config.yaml
d_model: 128
experts_per_token: 8
balance_bias: true
shared_expert_gate: true
dataset: "wikipedia_en"
Below are experts of layer 12 (counted from 0) of a mixture-of-experts language model. Rows are named gate (a neuron's input weights, with its number), up (a neuron's input weights, with its number) and show model dimensions 0-127. Each number is 128 + 32 x the weight over its row's rms, rounded and kept within 0 to 255.
Before each expert's rows: "mostly gets" lists some tokens that are sent to it at least half of the time. This comes from a sample of Wikipedia text that the model never trained on.

# expert 255
mostly gets: " create", " joined", " leaving", " provide", " using", " keep"
gate0 [134 166 147 114 133 148 141 190 149 118 105 133 118 126 136 138 156 116 137 129 169 143 113 168 164 140 109 133 146 132 140 120 141  98 212  81 140 108 133 126 147 156 135 150 147 170 159 160 106 119 154  92 129 120 110   8 151 134 171 197 141 117 133 171  96 102 148 161  97  86 143 141 161 125 101  98  81 107 136 129 128  56 157 114 162 140 117 165 116 174 116 102 145 175 140 155  59  75 140  96 150  67  98 152  83 160 131  66 116 100 139 128 110 214 158 150 157 156  91 186 105 143 179 170 115 110 103 169]
up0 [143  97  72 114 159  86  79 120  80 126 132 113 122 124 114 173 116 115 112 105 108 122 101 155 108 183 115 124 119 117 123 118  78 151  46 163 128  83 108 154 116 116  91 110 125 125  93 107 131 124 100 182 152 166 112 204  95  89  37  66  79 134 162 146 143 144 126 177 137 133 152 130  98 140 137 114 138  85  77 155 146 134 144 171  95 123 164 115 188  71 192 133 170 102  79 165 156 101 131 102  57 192 152 146 126  95 149 164 152 170 116  94 130  78 134 125 136 148 112 121 140 137 110  84  80 143 121  84]

# expert 170
mostly gets: " conditions", " countries", " patients", " way", " parents", " words"
gate0 [112 141  45 106 151 206 167  65 127 124 106 101 117  94 130 166 126 108  96 169 119 140 115  81  93 136 117 105 114 163 117 130 158  97  94 172  96 145 122 148 142 117 113 149 142 129 125 158 143 150 125 143 128 125 160 178 136 111 132 178 100 173 160 184 155 157 168 149 150 108 122 164 121 135 105 163 190 109 132 124 137 163 183 137 124 111  83 144 189 131 143 173 164 127 134 114 169 156 154 120 128 157 108 104 173 149 143 145  54 137  94  80 226  99 109  96 204 176 151 130 108 156 140  68  75  93 171 136]
up0 [163  91 205 129 114  80  98 210  97 154 161 136 148 159 161  99 136 153 168  85 135  93 125 189 179 131 132 133 135  58 107 125  94 139 160  49 160 162 145 139 114 131 157 115 152 101 124 105 137 127 132  95 135  87  91  73 102 149 107 115 155 138  78  89  97 137  46 117 104 144 110  96 104 127 128 122  88 130 101 149 133  54  92 102 135 178 177 141  90  94 104  84  94 110 120 120  71 105  97 136 130 129 139 162 105 101 112 144 197 124 154 141  78 167 124 166  70 113 133  96 132 101 111 140 178 158 110 134]

# expert 178
mostly gets: ")},", " ←", "|", " Liga", ");\n\n", " Tier"
gate0 [186  99 158 170 155 131 130  90 123 133 132 115 163 121 152 174 168 167 130  60 169 134  86 155 169 145 152 160 167  92  86 155 131 145 111 131 167 163 125 110 125  51 155 115  68 183 174 121 143 170  95 154 112 182 129 123 156 138  95 115 125  76 152 170  91 110 141 117 137 134  98 146 118  74 166 118 126 177 143  78 155 127 124 116 169 108  75 170 113  86  87 139 190 156 137 134 162 149 132 106 100  91 124 115  82 127 161 167  59  72 100 172 147 130 123 140  95 180  94 173 185 134 129 127 146 116 176 156]
up0 [170  79 135 172 144 111 126 134 180 188 118 107 141 158 123 194 181 166  61 152 145 141 141 152 175 105 119 126 166 116 120  96 142 116 148 129 164 133 160  89 103  99 126  94  88 127 147  45 158 152  90 126  83 137 150 138 118 114 145 105 162  88 118  67 135 138 117 122 112 156 139 143 119 173 156 184 171 191 163 101 121 121 149 105 135 143 139  99 127 111 181  92 147 117 105 159 189 124 147 124  82 110 122  53 156 173 154 129 116 146 156 160 175 133 125 120  91 118 166  96 122 147 120 174  99 209 209 171]

# expert 252
mostly gets: " Beck", " Kam", "mann", "eck", "ić", "berg"
gate0 [125 141 171 139 115 160 155 137 158 101  96  96 120 116  74 130  93 153 143 153 108 112  88 114 153 177 155  93 136 130  91 134 116  80 105 144 164 101 109 125 163 163 176 127 105 143 193  92 126 128 159 160 127 158 205 112  95  91  66 162 152 109  99  89 140 117 112 125 140 114 126 127 193 118 108 146 151 156 107 117 147 110 190 171 112 122 106  87 174 140 160 107 154  93 176 179 144 136 114 196 145 157 100 181 126  66 133  79  77 138 195 177 125 103 172 105 101 143  90  89 151 160 179 169 112  76 180 104]
up0 [177 121 168 102 163 179 212 156  94 117 126 154 129  89  85 137 145 167 198 146 152 125  97 108 144  88 160 111 129 161  94 154 122 110 111  83 161 102  88 132 139 195 216 110 101 137 223  98 115 131 121 142 131 150 166 134  77 109 138 127 104 113  95  82 115  75 104 142 137 143 143 125 132 115 135  92 195 133  96 155 123  91 145 170  98 170 126 164 141 173 170 128 177  91 137 178 124 157 118 138 154 123 131 162 112 138 112 131  79 127 133 160 107  63 172 117  97 119 131  76 147 118 173 168 169  83 139 129]

# expert 52
mostly gets: " McK", " Mü", " Muk", " XX", " Mur", " Bah"
gate0 [129 100 143 159 181 132 107 176 145 161  61 158 220 106  95 157 115 118 175 117 129 129 179  81  94 143 115  75 109 105 126 167 144 137 155  78  84 170 136  52 104  91 150 138 156 129 113 123 110  96 128  89 107 133 129 155 146 128  85 107 143 133 117  73 141 115 189 107 122  82 145 115 114 161 104  98 128 149 148  97 164 158 163  55 126  75  80 157 137 148 134 188 108 115 186 103 141 148 153 145 127 155 173 120 147 105 215 146  98 175 103 197 139 127 115 157 137 127  79 132 141 162 122 159 128 104 141 171]
up0 [132 181 153 103  83 126 158 102  93 144 188 129  84 150 138  97 152 144  82 111 107 145  74 159 160 138 130 200 140 154 112  91 121 132  81 168 109 113 167 177 145 167 105 142  89 154 151 110 169 139 112 150 132 133 145 114 108 127 156 180 124 169 133 140 124 139  43 155 122 181 135 134 184 106 171 173 164 136  82 147  97  78 102 161  90 191 156  58 109 115 169  99 172 143  82 113 119  91  78  67 149  85 116 133 100 186  70  90 167 102 123  89 117 135 123 111 116 114 126 132 134 110 113 104 164 152 140  79]

# expert 227
mostly gets: " &", "\",", "),", "featuring", ".,", " alongside"
gate0 [140 125 117 151 121 159 131 209 103 106 144 118 141 121 131 108 156 174 126 110 181 198 158 133 126 122 112 113 104  81 117 152  90  93 146 114 123 146 122 163 143 178 150 156 182 120  73 159 130 125 164 134 123  99 153  99  74  98 121 137  67 154 100 185 127  68 166 120 160 145 148 110  89 145 122 116 147  70 140 125 122 135 186 207 120 103 151  89 134 134  99 101  71  96 104  78 128 121 198 163 144 159 143 147 178 121 128  74 149  53 138  86 191  81 143 109  94 167 168 130 155 124  76 102 118 150 102  99]
up0 [137 127 120 143  97 124 124 134  91 157 110 127 134 101 177 105 149 187 143 146 183 133 121 128 134  99 142 106  79 113 135 132 110 137 129  87 126 138 100 160 190 106 124 134 169 146 120 138 171 126 134 127 137 108 160 112 114 151  88 117  64 195 100 147 161  75 159 185 143 106 101  87 162 182 124 150 122 130  60 153 119  85 145 150 103 111 199 123 119  85  94  89  56 142 114  49  51 103 184 165 149 185 164 123 172 126 155 115 159  80 113  98 167 161  79  97 157 145 110 108 157 104 144  59 137 150  95 113]

# expert 190
mostly gets: "==", "===", "Personal", "====", "See", "Species"
gate0 [112 143 107 102 119 141  88 132 182 218  94 138 132 142 107 156 141 113 121 134 130  39  93 158 158  90 107  81 139 109 103 111 119 193 141 104  74 204 129 137 126 144  98 102 139 140  85 106 109 137 103 103  84 163 164 149  96  86 127  71  40 153 167  91 115 122 136 145 132  93 157  81  86 156 109 112 137 115 109 128 128 179  93  87 109  91  96 132 156 104 133 107 163 144 117  83 142 125 156 104  83 123  89  85 171 119  83  79 164 136  88 106 133 111 175 176 137 123 162  91  92 134  65  91  95 102 121 125]
up0 [ 99 160 124 122  99 155 131  89 228 165 101 148 125 174 114 132 158 113 141 160 128  50 149 170 193 131 123 145 135  99 138 101  80 144 178 115  91 206 164 146 144 131 110 111 134 122  62 129 109 135 143 138  71 156 129  74 124 116 129  83 106 119 136 143 116 122 145  99 124  72 148 111  92 139  80  87 191  94  76 175 173 139 116 115 111 101 104 145 158 139 134 114 158 166 116 132  70 190 146 139 124 107  79  92 166 126  72 108 137 121 109  93 139  77 145 103 122 130 161 112 100 119  42 104  99 103  91 116]

# expert 54
mostly gets: " MPC", "Scientific", " Animalia", " Votes", " ±", " Registered"
gate0 [171 157 162 137 135 130  93 100  60 163 138  70 124 158 105  83 143  98 111 111 119 101 145  99 159 137 120 166 108 179 132 120 181 114 144 147 119  97 135  94 142 100 136  97  98 160 158 152 114 112 122 121 169 148  64  89 197 114 174  77 146 145  88 118 186 116 193  86 183 138 146 100 196 130 165 117 106 231 146 142 141 135  98 166 162 141 110 123  82  99 140  92 101  75 120 153  96 128 126  93 124 115 112  92 158 130 164  96 151 110  86 129  90 156 155 178 165  71 121  87 120 111  89 143 174 116 145 104]
up0 [165 130 133 149 139  46 128 145 179 137 121 156 144 122 142 182 102 142 147 131 110 122 105 171 111 118 153 130 167 104 155  71  87 174 155  62 126 113 147 142  91 117 153  94 134  98 144 110 143 149 129 125  85 153 148 181  90 118  73 168 109 176 113 173 119 194  32 106  98 117 136 123 138 166  71 142 126  31 120  82 103 109 164  73  80 108 126 119 146 180 149 166 130 153 115 128 118 150  95  89 118 110 137 128  99 160 110 115 108 152 209 141 166  85  94  90 127 145 156 148 146 132 180  90 113 143 105 135]

# expert 18
mostly gets: " Dun", "loan", " Pav", " Buck", " Dund", " Rou"
gate0 [148 160  21 172 121 130 150 134  81  88 131 160 145  76 177 131 133  97 142 126 127 121 108 107 103 101 123  77  84 114 107 136 106 125 202 120 120 172 135 131  99 187 159 214 156 155 125 133 218 104  88  99 127 126 156 145 118 103 153 133 126 152 121 121 156 147  79 112  60 171 112 160  80  34 126 139  81 148 110  83 141 121 138 132 145 120 127  81 114  98 100 188 102 144  88 162 162 143 133  84 100 136 141 156 121  88 125 127  54 102 152 147 103  92 148 160 134  97 107 115 142 105 140 127 118 147 120 129]
up0 [113  99  93  77 182 132 118 129 178 146 116 134 134 127 142 108 107 145 100 169 163 130 138 129 151 161 146 123 213  80 169  97 139 118 125 125 168 126 127 132 167 130 139  84 105 122 162 161  92 186 162 122 114 153 157 143 109 168 170 198 135 178 156 117 110 120 142  79 184  60  88 171 151 227  90 119 175  89 133 124 141 113 120 122 102 106 125 163 192 171 142 125 125 117 195 130 154 174 185 147 166 111 143 150 115  98 122 165 155 138 142 201 143 131 140 137 188 111 167 179 113 140 174 118 123 134 126 152]

# expert 196
mostly gets: " how", " could", " must", " helped", " create", " give"
gate0 [142 115  93 112 135 107 156 113 127 131 122 107 141 128 153 162 132 117  91  71 173 120 188  98 171 206 107 143 155 131  97 140 190 124 126 172 165  76 143 205 110 168 170 115 116 154  83 145  57 139  93  91 167 109  80 130 136 126 102 145 151 109  88  42 116 137 189 116 136  69 155 171 112 170 103 134 200 155 115 114 110 146  88 138 132 148 136  94 146 123 139 144 161 107 125 167 142 112 133 115 127 125 140 123 137 165  98  76 134 187 179 120  95 115  88 219 170  98 164 162 107 115 103 134 108 112 104 134]
up0 [165 165 131 142 114 109 122 143  47 148 123 122 118 120 140 122  90 108 153  76 187 103 133 135 104 139  97 127 139 136  69  98 174 145  81 155 140 141 116 152 138 105 120  97  98  76 195 151 155 120 137  92 193 126 100 155 156 124 126 132 129 102 115 107 206  75 213 183 118 151 154 160 101 197 111 154 190 138 142 126 126 122 110 149 126 136  39 123 121 165  95 116 104 103 106 120 127 149 164 189 128 101 122  94 185 179 160  35 144 122 124 148 123 137 143 185 114 135 116 118 119  95 127  80 135 138  95 131]

# expert 129
mostly gets: "Personal", "History", "Early", "Background", "Awards", "Biography"
gate0 [ 67 134 196  66 119 114 157  78 124  94 144 143 140  95  83 120 112 148 139 138 137 143 110 117  96 158 155 153 112 150 156 147 138  98 157 104 177  65 102  72 174 139 104 156 176 153  88 148 123 150  52 121 177 104  98 122 168 144 109 167 145  41 103  70 146 129 185 133  66 109 142 180 101 125 130  66 146 170 127  92 127 172 105 167 134 125 125 146  99 151 116 121 148 102 107  91 105 133 126 139 166  75 125 141  60 142 161 169  98 105  70 158  81 168 169 143 149 138 131 141 144 124  87 127 171 128 135 114]
up0 [211  66  76 166 153 146 105 130 106 183  99 100  98 165 172 136 171 121 130 131  87 129 118 135 167  91 119 125 130 114 116 140 145 165  96 196 134 199 132 160 119 130 143  95 146  82 176  97 130 101 173 142  92 140 146 156 104 109 131  86 147 149 143 148 124 157  92 114 227 137  89 113 125 167 128 189 105  60 111 172 113  76 132  82 109 146  83 104 179 111 143 121 110 187 144 137 109  75 133  96  88 143 147 156 172 105 130 107 147 170 170 122 192 121 104 114 114  98 128 131 111 159 156 137  85 102 142 152]

# expert 143
mostly gets: "See", "|---|---|---|---|---|---|---|\n", " Starring", "|---|---|---|---|---|---|\n", " Produced", "|---|---|---|---|---|---|---|---|---|\n"
gate0 [125 147 146 108  93 134 138 130 143 200 114  90 108 126 134 105 160 188 123  92 143 163 189 142  63  93 159 194 115 131 130 151 151 128 174 174 124 152 153  96  79 160 147 112 118  98 116 160 136 112 140  86 151 117 122  56 102 168 138  76 109 125  88  64 107 113 174 108 105 120 194 162 170 109 139 136 217 124 103 108 130 126 119 135 100 148 117 127 114  87 125 119  87 176 132 135 112 145 153 104 150  96 120  79 148 148 114  86 158 128 110 152 183 117 110  95 118 175 160 134 127 189 138  78  37 182 158 109]
up0 [ 95 146 153 141 172  96 142 138 123  40 177 148 144  84 116 128 129  82 162 149 136 142  56 116 186 132  63 106  99 144 113 136 128 126 110  73 148  83 125 203 168 122  96 171 145 197 107  97 151 127 150 178 152 100 140 191 145 115  86 172 136 148 135 139  97 134 105 110 156 186  78 112 112 132 107 128 115  87 142  96 170 137 128 124 175 133 123 137 170 191 102 131 170 147 139 134 124 134 133 132 124 136 160 172 117 104 130 148 134 178 118  67  94 127 106 108 109  94 110 147  99  80 107 212 152  67  78 136]

# expert 251
mostly gets: " where", " But", " because", " how", " hard", " if"
gate0 [169 208 119 107 148  89 148 172 148  92 128 160 172 123 166  54 151 181 122 166  73 115 128 182 177 128 110 149 119  91 103  35 112 121 100 120 175 155 147 130  76 166  89 112  82 135 131 119 195 110 138 120 149 146 119 150 116 113 155 129 142 113 105  88 111  96 187 151 116  87 162 125 140 103  87  88 183 150 151  77  93 141  96  92 156 105 113 111 191 190 127 118  87 102 151 115 175 143 119 126 132 132 160 106  86 108 151 106  62 132 149 130 150 145 105 149 123 117 129 131  80 100 162 115 119 183 106 169]
up0 [102  83 167 146 116 205 122 104 109 123  73 115  80 108 114 183  58  99 137 113 130 102 134 112 133 107 100 131 118 159 187 205 161 137 147 111 110 117 124 117 144  98 143 114 171 125 152 113 130 159 105 137  23 104 154 130 134 149 112 152 130 157 147 141 138 146  39  87 114 134  80 122  81 183 137 164  89  76 112 162 158 158 114 147 119 164 159 110  96 107 124 133 166 202  92  87 128 115 147 137 100 111 106 189 125 138 112 133 127 132  69 118 119  99 199 114 142 124 104 144 159 160 112  99 181  94 181 124]

# expert 37
mostly gets: " including", " include", " Synonyms", "',", " includes", " featuring"
gate0 [140 111 100 132  93 159 103 130 171  74  94 138 118 130 156 101 100  71 133 123  89 139 151 169 145 171  89 205  91 113 147 132 129 110 129 123 151 135  39  86  97 109 131 100 139 125 100 144 125 151 156 108 114 130 150 132 128 203 104 133 118  90 128 147 124  56 115 140 171 186  88  84 147 112 142 145 196 151  54 161 120 122 134 104 127 104 155  85  92 154 167  80  91 104 144  82 135 125 126 128 123 200  73 126 107 124 132 137 107 116 221 167 135 144 101 127  97 187 165 125 115 152 112 185 129 162 170 105]
up0 [131  97  95 112 106 198 113 144 164  66  94 143 118 117 113 127 104 106 173 160 119 153 200 170 133 141  89 143  98 103 133 138  79 127 149 133 122 117 104  99  94 108 134 147 143 131 121 169 142 173 171 138 120 132 151 102 128 189 120 133 112 106 122 182 123  71 131 123 168 178  93 102 139 116 164 124 150 129  87 174 116 123 190 138  88  86 166  87  97 223 181 141 104 107 139 157 106  93 163 134  70 141  95 142 142 175 132 143 154  69 206 157 157 128 135 119 171 226 150 150 115 146 171 122 120 158 150 124]

# expert 46
mostly gets: " Sp", " addition", " favor", " dist", " inst", " favour"
gate0 [146 152 167 137  93 158 144 112 107 127 149  97 112  75  67 132 102 109 154 128  73 152  84 141 173 169 109 110  87  82 139 170  73 135 106 111 134 128  98 139 132 202  93 129 135 203 139 154 165 137 122 131 145 149 102 149  96  93  78 153 154 183 142 124 103 171  76 116 221  60 150 138 133 107 137 122 117 122 123 177  92  92 119 111  99 123 157 165 161 183 110 146 174 107 144 133 113 168 113 101 123 101 108 122 194  92 119  92 106 131 168  82 123 100  99 191 144 150 172 127 173 153  86 184 138 135 161 157]
up0 [155 131 153 151  74 120 132  88 111 137  83 145 107  97 106  98 136 145 144 110  81 149 165 153 127 143 156  77 186  72 160 172  58 191  97 156 158 186 156 127 135 161 126 109 119 125  78 130 141 156 175 114 166 105 108 115 135  76  36 146 112  99 183 104 116 129  93 181 112  98 163 139 132 140 133 179 152 137  73 176 160 134 114 168 133 112 127 147 140 150  76 135 127 111 123 132 184 162 156 131  90 103  43 150 157 111 161 116 127  89 133  96 177  88 101 170 142  71  65 100 120 130 119 158 132 145 116 132]

# expert 220
mostly gets: " site", " evidence", " idea", " responsible", " member", " basis"
gate0 [ 93 127 136 138 120  78  79 111 143  98 128 117 152 132 131 120 163  65 105 166  79 127 149 150 135  98 132 105 119 186 167 130 207 115 131 152 159  80 155 100 171  94 135  59 116 139 123  80 167 136 146 104 135 112  90 107  64 153 104 127 114 172 104 120 212  97 147 152  98 149 111 212  90 204 164 115 125 133  78 181 218 149 132 166 155 131 125 146 127 125 163 147 132 106 116 112 150  77 115 156 122 134 121  92 104 130 124  99 149 143 160 130  83 171 176  95 114 117 148 162 145 183 119 133 106 125  67 133]
up0 [180 123 131 148 160 189 116 143 127 117  92 113 110 137 139 127  87 153 131 123 145 106 141 131 143 131 109 173 155 107  97 114  30 162 128 125 141 153 152 158  93 135 108 155 147  97 109 184  68 130 128 145  82 162 185 163 158  85  96 129 127  79 166 113  32 160 122 131 159  86 141  46 145  92 131 156 125  95 155  84  43 135 117  79 114 124 175 141 132 120  78  94  99 127 128 128 116 130 136 118 136 158 136 129 144 167 162 144 108 170  87 109 172  93 102 196 160 129  93 101 139  87 150 107 106  91 192 152]

# expert 210
mostly gets: "°N", " Jan", "',", "°S", ")},", " Jul"
gate0 [122  92 144 109 132 157 152  59 138 109 127 140 128 136 102 145 169 130  67 185 158 147 129 117 115 145 164  73 179  68 142 121 115  99 131 152 128 112  96 128 163 131  92 127 107 104  87 139 162 185 224 110 114 114 164 134 139 160 166 100 144 158  98 103 112 159 149 157 171 127 155 156 119 127 114 149 134 177 114  98 128  88 151 118  61 103 107 162 137  78 108 112 138  89 145 143 133 117  93  90 100 141  92 132 127 112  33 122  70 119 130 135 190 138 140  72 151   9  89 117 152 136 121 109 101 104 154  87]
up0 [121 120 139 104 123  93 137 152 130 109 133 111 111 149 115 100 184 114 107 168 144 135 128 151 119 121 174  84 145 109 182 150 102  78 132 151 139 104 113 159 163  99 130 109  92 153  97 142 116 200 196 146 157 131 186 132  69 149 179 117 144 161 128  78 106 114 132 155 100 109 141 123 108 112 140 123 143 183 121 138 102 131 174 155  75 136 138 155 117 155  74 101 127 103  64  84  89 117  63  95 118 105 121 118  53 113  39 114 129 149 115 138 152 119 111  88 134  12 106 104 160 157 115  88  73 109 110  72]